From a checkpoint of a small mixture-of-experts model trained on Wikipedia.
Experts: 160 squared ReLU neurons an expert, 2 picks a token.
Training: a variant of SOAP for the experts, 454M tokens, 6922 steps.
Below are experts of layer 6 (counted from 0) of a mixture-of-experts language model. Rows are named router (the router's row for the expert), up (a neuron's input weights, with its number) and show model dimensions 80-159. Each number is 128 + 32 x the weight over its row's rms, rounded and kept within 0 to 255. Numbers have three digits each.
Before each expert's rows: "gets" lists some tokens that make up at least twice as much of what it gets as of all text; "mostly gets" lists some tokens that are sent to it at least half of the time. This comes from a sample of Wikipedia text that the model never trained on. Tokens count by the router's weight.

# expert 7
gets: " |", ",", ".", ")", ";", ":"
mostly gets: ",", ").", "),", "\".", ");", "\","
router:107176135138143105161120108132086192094105138127116125145117108113047087139149152118111125112162058143138139086107079127129138091065137127149163121087093136146037090104164131168172094111114140175123146121092166124165128091216121144124116072
up0:125165080157158116133175078168056101161115123086155063126081103152158153133120083106104192119112096153130195137104145116150131154072096088149077144086099158123159131118153129164089111134078186101100129065109046133142130070153113160123149116
up1:119128157101134154108124106132083144120144143064142089173103106182079068131152092124136122197129104150137160123106121141149097113133129117166140173128121104135127114166160202193162071087097143164143102137147133121131157081134112128138172084
up2:144130073157128065138144138118122133150155130106120117129136131129066105113181149202138128062116133101178171093155122110124081110185138139128151124118123139135176121142154147135155127103156103124167079202132127129170120093165102144087129051
up3:177123060118148101093159159120065213146156152130064146101092109097166127157172153153144120099168117168127181146132100163102110146089151111078134142147121087183143087103161104166154122127191169090134119087121165105159092081162129137201137064
up4:106143132080127118117085155116113150117090114150123132139123106095076095118091141135138049063142119096135153094117126174147137082154078145148130143124091204132067125127119187175106044139138123183098127099149142144146157189145124138114097146
up5:165151082122101116131131056178124141059154095079118094194088076125142146142080087151098156138180080133132159120155132097122122077114075155080166154147092138160134123167104120146183089153171098119122136159180074104148097136090071182113115166
up6:156121098087106140142141114128119163139038159157156145131165121132078122139127142130086139120096168110130093119111119125125116098127226082208157111112136172128122083151186138179148138110150154121101156126119102059171132112131128169174177083
up7:195129113119156164144085151118154098176124140168140094104138140135152090163190109133169143124083109104147123137082160131140159136090150154110145174162161167098126172125122149163201123137155104150118160089138150176148121099149124093132076156
up8:110171155180112134082114170119124167121112128138176096097112160122107065135140116139047128151128138162168157126160117101152132108075137151136121096082119120125054066177161156122114134198122077122108152106150134079136196085096145065094132115
up9:115088114156105119163129110126139180100143080137124075103154111158121130134171163136109127135153150111233163060121150053119115123144140147148138152066110089119082092051104092121187165154112144101089154146082133120147150121168180112122137144
up10:154118143129134091102125136155092158148142142173127146142169109119081111134125097058122143150125110137053142124150062172085178122124094081169133102110125092146091133127117105178156174113127195126097107133123158132132147139174149092107177094
up11:105093108051156153113108176120118125168076174129128109105133100160095163151134100138100179100161163148142132150177130120130113137087161146138126116112097156107135101084164111051118125140107185206114133130106120107123142079102108066113131074
up12:134128173154153157095109128124093101113088101123141169178150132128132123138142096155137159120127108118191169141179134129144119055106152141170129118104102059162153118117119110091165081189085129198080111088126218155123090104177115043075129157
up13:117168145102158164143150119092101110117095132133119124138111102136140191107138137054158146086097247088148148093145149081167110134055121098127176146102146168136123145166135140119100069086113095127163100130141153099088137101172115119125154158
up14:142107180154144116135170060076134075103122144048188104080111100147125115119107161180156105164169115065172152144144063072147074126108125171127150119148095083164154166105133166099142105154132117126152169122071136116167127085196155124076121124
up15:095186135134117101068102107025182158121114210089122129111150125175140093137087073189119136140143169106113145070106145132150171135078137099079089139193110109160144178080138140152100139139125197161169101109085126120135086111122130129113153122
up16:115145122110129111079105099101151143114130154136135050152133094110092130131070137106154144095094126149099155104182208104171146132098112117161061103119113190106122087116107198133100082107155187138137151141142137142114154097067136154157129137
up17:154133139185123163163155176079116147064134112151156077133072150101066076123116142156159148136138138099152121172107140066206128083102145106130110108125093138130141103121153130176155107141118116203064129109121139072102084091168137137058134072

# expert 2
gets: " of", " in", " and", " to", " was", " for"
mostly gets: " was", " in", " on", " as", " with", " to"
router:148177174153136133159071095122104140116117110070145128101094119089091101126065141145097079131157146140169127084126114097147119084105176123213161176124059143101105086155128125118091125120117139113184162130136171133160146106178126177138121131
up0:071173138167126131124117134134074177159106151120113092136172144148080193127112135084157179178135088105115170134175092135138109077092186082162103135164100134086092092133109123147154072155100103125215136098106117097155147179172173134127083074
up1:158141134148205131127150078147154150144137059131135154130120120139144107145101180119148140100203122134157169120151151120100111167119141064141140119119100130175064090136104070107082120104144153136184080135141133125118081102169110184101178102
up2:149124160125134146158064141122104115158137130123126132176122107164155167138133056146088094117135142170097066136134112158182100077171132110153136117082174124110158169153146160070130125185078164112076083139096168145161139161125170137109083126
up3:126135179116098105142114141134144102095104150110094125144134095096102084144105133145146111117165117113108100058144179107136136051168168098158166129119120102158078075118086121133121116154183130152138108164107134130100153141119122216147136107
up4:162113177120131170157178163096103121143175119069128147146131119144153088137116123151161145152090146131172150159085128082133179117116116116095152095091048157136116145094154151109182163130089100083116173132146162079114131120135106155194123135
up5:094124087090083093141133177125147108107172163145147122161121118169139138129092158142097150137145072122155169102130155125126176106158142127136110076154090071132151124154143148119149178128079105208165154143131144142168150157088157116110071109
up6:125154139068064080116127123092047063185147134150144126089105116154183118066128063136084114114152104170138150100130102104144116145168056170134138139109134163135144109136187136069109166134171139098085081126162144074144169125118108115084097117
up7:168111051148130203186110149078139161157130136123109158141124076148175191131138124165110137118111097114128075135108139142160163067094115145139103100146078134069139076095141126132107103135186109176140146117180189115091136184107135121116156104
up8:189167146147082167135111076141119149143131163144086175099130106189160163156109122143146120153098197108161150070140151102130122143119178124142134121116139142153141100069129193099211130157174140166160135130099103091113161127186135141126123076
up9:151070135141130124133154108124117055091183133166116093129066106094178166053104190127080132144134113124092153095189083099091153124122100126153152143114152155187158087120099108118147094087093168141180103118144146082156115105166102122183142097
up10:178137212069179087115160158173134136165170129113107159075133108130147172120051124120144075151163203132148109062087112119132143143140107148142117140114130134085121162111148147130150120177155098129185105090097136139119149112118058153121072095
up11:089104150154121107136105145143155119126104123144153163131102125131121109095158115100097140152117174096137099119166135117122113149192169178217091118159110044150172135046142128132118119104146167108117105150190156110117091187150190203121156125
up12:124096142180149168096125109128100184134121114142114092099108159090206164128192129160134065137146149133141153148170092142156085113102129100165185192180103158177136098128147165065128122134193119121130103054127130124138088089147078097106185118
up13:106235132168146172172114117101136101058060134119165123102158086120162114144058115146127120098166107134185124153189101101104090084138147102118095101161094068149071071130074156091123120066156142115124159137082136151132107133171117116122128124
up14:130146163160144123093070165189127123091108070095106153112193109120067126105106169081126189165183130195086107146162077142072128162081080122138083159129116143113130087144109124166133096156056097164164181137116140136158167119130113177160160110
up15:134199105090147108110077099134119132204084063136158116119171146125110136160097077155060087147172178119147059064145159162157075133185079144120138132055136159125110104166173133120125066168107186090129140164153174093067110140110104133137135159
up16:180163145148145119140131071155179141128136078166166110103134095100143103124093074052163213107098111096190117116149125085092135154111187054176123130131065148138075146135165165170126121174129176150158123140124135114154119153118059131140142095
up17:055132052117135157138141110071087097124126186069176107150129119065116165113117156174186123175204129121118100113122138100107111126072173124102155105133127177120178114094119112092131147146114106111118110140145161132129166130199079159101131167

# expert 0
gets: "\n", " (", "==", "–", " \"", " "
mostly gets: "\n", " (", " \"", "==", "–", "/"
router:149122146171136160133107117091218187105124072111110081102124132104118103118121195155155130185169128119124104118118136124184149061153125122128134083128121147100094158104124141139131190159085135120150142140177156112173171110123107124085129090
up0:098086165182125089121104141129103172141098110138181043175149135157157131156106137112164140109173115173121046082107094118119133059130148162153072111175121136148180090181123125058164132121088090146073068150127092097134143124127120113093127169
up1:151161140169132096148085108137137127153124096116079178144119107153096084068098160126074139172127168100069154157130111172072103187136144122160161176109165103117132118100116163102079166159114115132135142152148097111094107152218130145123135136
up2:146086177097147095171103116142125180121045107058078055130118103070115115134065104119118131181136152165160158163168108109140167129133051104104177155156128147066102177110119138133147136105126121121114088211071077126121133162088129118123135175
up3:136184073129130074137137119102155150173158169142125120120129150106116075140154189111121102129098126126107119098133116105077057099095121222151133152073124115105103069149134116139122205135156084109118194176155124080145146168119038160163114131
up4:120102125159063116140187169144161125137146138095144071124152136082134096085139162076037152142107089100104159200141118127106078085150159174122100132113101135169133152123130084137130149090100104093082169148163124134105128168157051140103154139
up5:167089140150105126115110104183085123119145147112077148135143169083197111105141151201121179209104165134158159098140100107129090069118123132115179140152155125094127085099163137143115153196168127128156111159118129136174155167198094140139134065
up6:163151101108109132089162164098151147153085153094085146196140083096091089151142114155152132125087088101145181149146122097171105088120119130127096076082141057097130125116141120136105101166183159150149110092129173096118124133064161105122157154
up7:114084108152128165135133116090150144068167115153119129129096184115106152134127115119116129137117174136078113148052041076209103092139048153139164168173148182151079187161119082173164134148067147081113127139120130091167181142101085158149157151
up8:098081140126133116097158109075170104140170104117112127108161097091128179111143172144125117135123196204149165132070152108154141086110219151089185130139080100119090140140136086160124147129101080141148139110179175214180154093099114158148142079
up9:130167102179116137163154101165055123121178126127141211107077135093152115173126113161147045139131113123084129095120170124115094074117188188097111118101122167171140212099157152110087156114137123153124121097105164104097132056143117164171115122
up10:142116138130122090101131162106138168157109111132093058096126206110124116147150144052073149182151127077134137122091121132182123168130123140123177131150118131147081111164150114108117209096106092096145139159142123133153177118144102168167169143
up11:089139142147125110198124097090113083116117133077120153045108088129094110110160141198152095104129174080074081111129123142179122150110083132154131121108127171095174130120081188129191156138125179072123175136133142177153146137154165155137080140
up12:091113190150117111165059151084142147134138156056133161101167185163166143126116191104121091159116145117161069165136080136188137071149128103133167052150119157080096155074109130113157120165147073190155076106178177050161122127138113156156093103
up13:123147161196138133134127076144200103071065149078177161125132200100131129143109081167118168089175168177097133123159145138197155132108121145133174162099157110092142162141127120137104131107141147095140150143108120132149153173097122125137113118
up14:105115178108101090066172114067138159101116135157128133146153147143110157078089171086112161140142156114031028113100133109083104087174115162156129148109128131177048130101154118133122141137162113093181142136170156111139099160130169147104113133
up15:117093136151142123118158166136142197090148153088102123169110112129117123069106181108170152140143122095137110112157121066128113073152126085132106163083130110081058141136149177110108138141116085154170111152123156126212078178123119161104153101
up16:137065085123084120111060137119118162115120141138124157173138087131103147203111160136155114101129105103088119178157111127113144094126135147118118071141103126105099118082158106160088104131093113119108070139144164166083193159165170122167136130
up17:116199144193080158119123099099145154127163135148164153123150106117194145115139181133072071206172110116111088108109147112122133119149093102118119106122145104160107183055158134125128206101128180166106068125093093132150146120116121147135099149

# expert 6
gets: " the", " a", "-", "|", " The", "'s"
mostly gets: " the", " a", " The", " his", "The", " their"
router:107160109091123132146133142136141147077108124137188122196141108098089106126137131172073091116115087174138099168198127141144152095083184120108071142124092132147131107119186074139072104126112126160145123161138125128160086104155143144135187085
up0:152119127138107162117153055115136101165111119101100113157155122091156128119129141110171090127124055109117065158122117141084133129140138100141143097103099143152158140185160140124138149098133120166172096109126082101140156122148144148098121059
up1:110088146076069105159039143078127105097153100164102076090070127107153099154121105100183104173115104160089140133175110125132136123118150151166171117082196139150181134173089147145160149179088189181106154122143117089123148164160146159140123114
up2:107157083121092105108148128148153098132099118145187156158151117207104154193122161078128071148153146126142180151147090168176140157110172126179124158156143146146137140138136120125125100196136093092090118090078175163185123113090123116145191115
up3:118162073143084114129116112117124099125139074077139105146115128146147130145132116170110114086147103158176044142205179145113115117176123155116125080127140115134142108076137161126168114139155145102131036108111174099127078124080127141111188096
up4:159210131151174172127087110172139177084147151087130118136110149190175137146142149130100129114148063156062109203196126161158114125109153154127169142099148107067125061116136112146126149098125112149050116090140157142113182106121134143113133106
up5:134090171078186127158111074080136172142078089127168144151092139112175097149070114107092144170124132125093101125087136112134136150122167134016079172133072084232095112070137031141137126128079163101100130148104133172120130154115080155135145076
up6:126056102134137120148112133157134122145097165161103126182139157135097110146138121123139108167120145195133129110147174093148135080116151172195166099092117124185114093170116160136105139117160146109112158125153211164184125112137152105125095100
up7:188168129163132153119137116161109175109141153104130177183152097109137133166113162129111085115100096125085091147148140151122149136129129155172087131179140100088132104175066054109096035178160119047153168071137182101121149132152077126096122175
up8:163141139153096117105152120095023197120103066077137103115143175115125157105159132157116092138079121148150088120166069105144087138173133139201153121087129076111159124136152116117099088138086084125115086205122172098110059146159135148089128121
up9:146100116158153137141139102156138150156071144102128183150164102119101095122123113188090118135128158141117150119094101137105137085123126127139156103143155047161098114092131170146169141199148143112106129145183097155080122118113149114165108131
up10:079106127108093085145168161121170154084127167148113079145077132163121146126193084091131150085068123121061131177155136076136147132114145107156093143093094099183142036173104087113072134124147134094108165113164130079101112131201143091127157123
up11:180172216168119124147087143089107163128093103061183125141138124097212141106130109106117141120154074137135169116096166061130173115162151145175158103141135061123133125121119150117142123151054148130081141120134254095183122144208145172145118103
up12:129125092154156113183115194088161147132109133158133140107173086101093106138142090169132153139109129135181100138155124137125127106126127187128137214165108172144093160081128174158152131149114130131142180128165166166161168086154188073170172159
up13:076121092090105154117075075136114106117145101105066047169141147161123145113137153143100086146115113148062140138131119140192084115139108114119157109105117117130218103132133046166114112155089145167152129100075146106187121153127116150125144114
up14:153141150133092124123123068150114163050110136056183059177161116117100152149089082139095113107107067126117170156171154066128201116119135153122092125126160119087099104075174189191110131146076158126126171122146073145129143139163100099125136145
up15:132078079149153158150125100148180154100139104153193184164143086115127117201119147111087080154091123116134142065121102072105115078144142134101159042122083134110149130101086094123084153085078163080088143142156109168096137150064129096119096143
up16:095108104132126158121155126186145106210135150112166137099101139088140134141117176158113151136143080171128126149174049130048168120088206099068087108140147157211163187159160120134162115114093084165141082163106119178081121102183123125131163168
up17:117118147153145108105126164130120141118162118153137150160131160113081140168172120124118101195109135087098151106105095083133183113178095154115129185124086127168117125161111106160132138199095128170117170128097078130161102117179183119165146125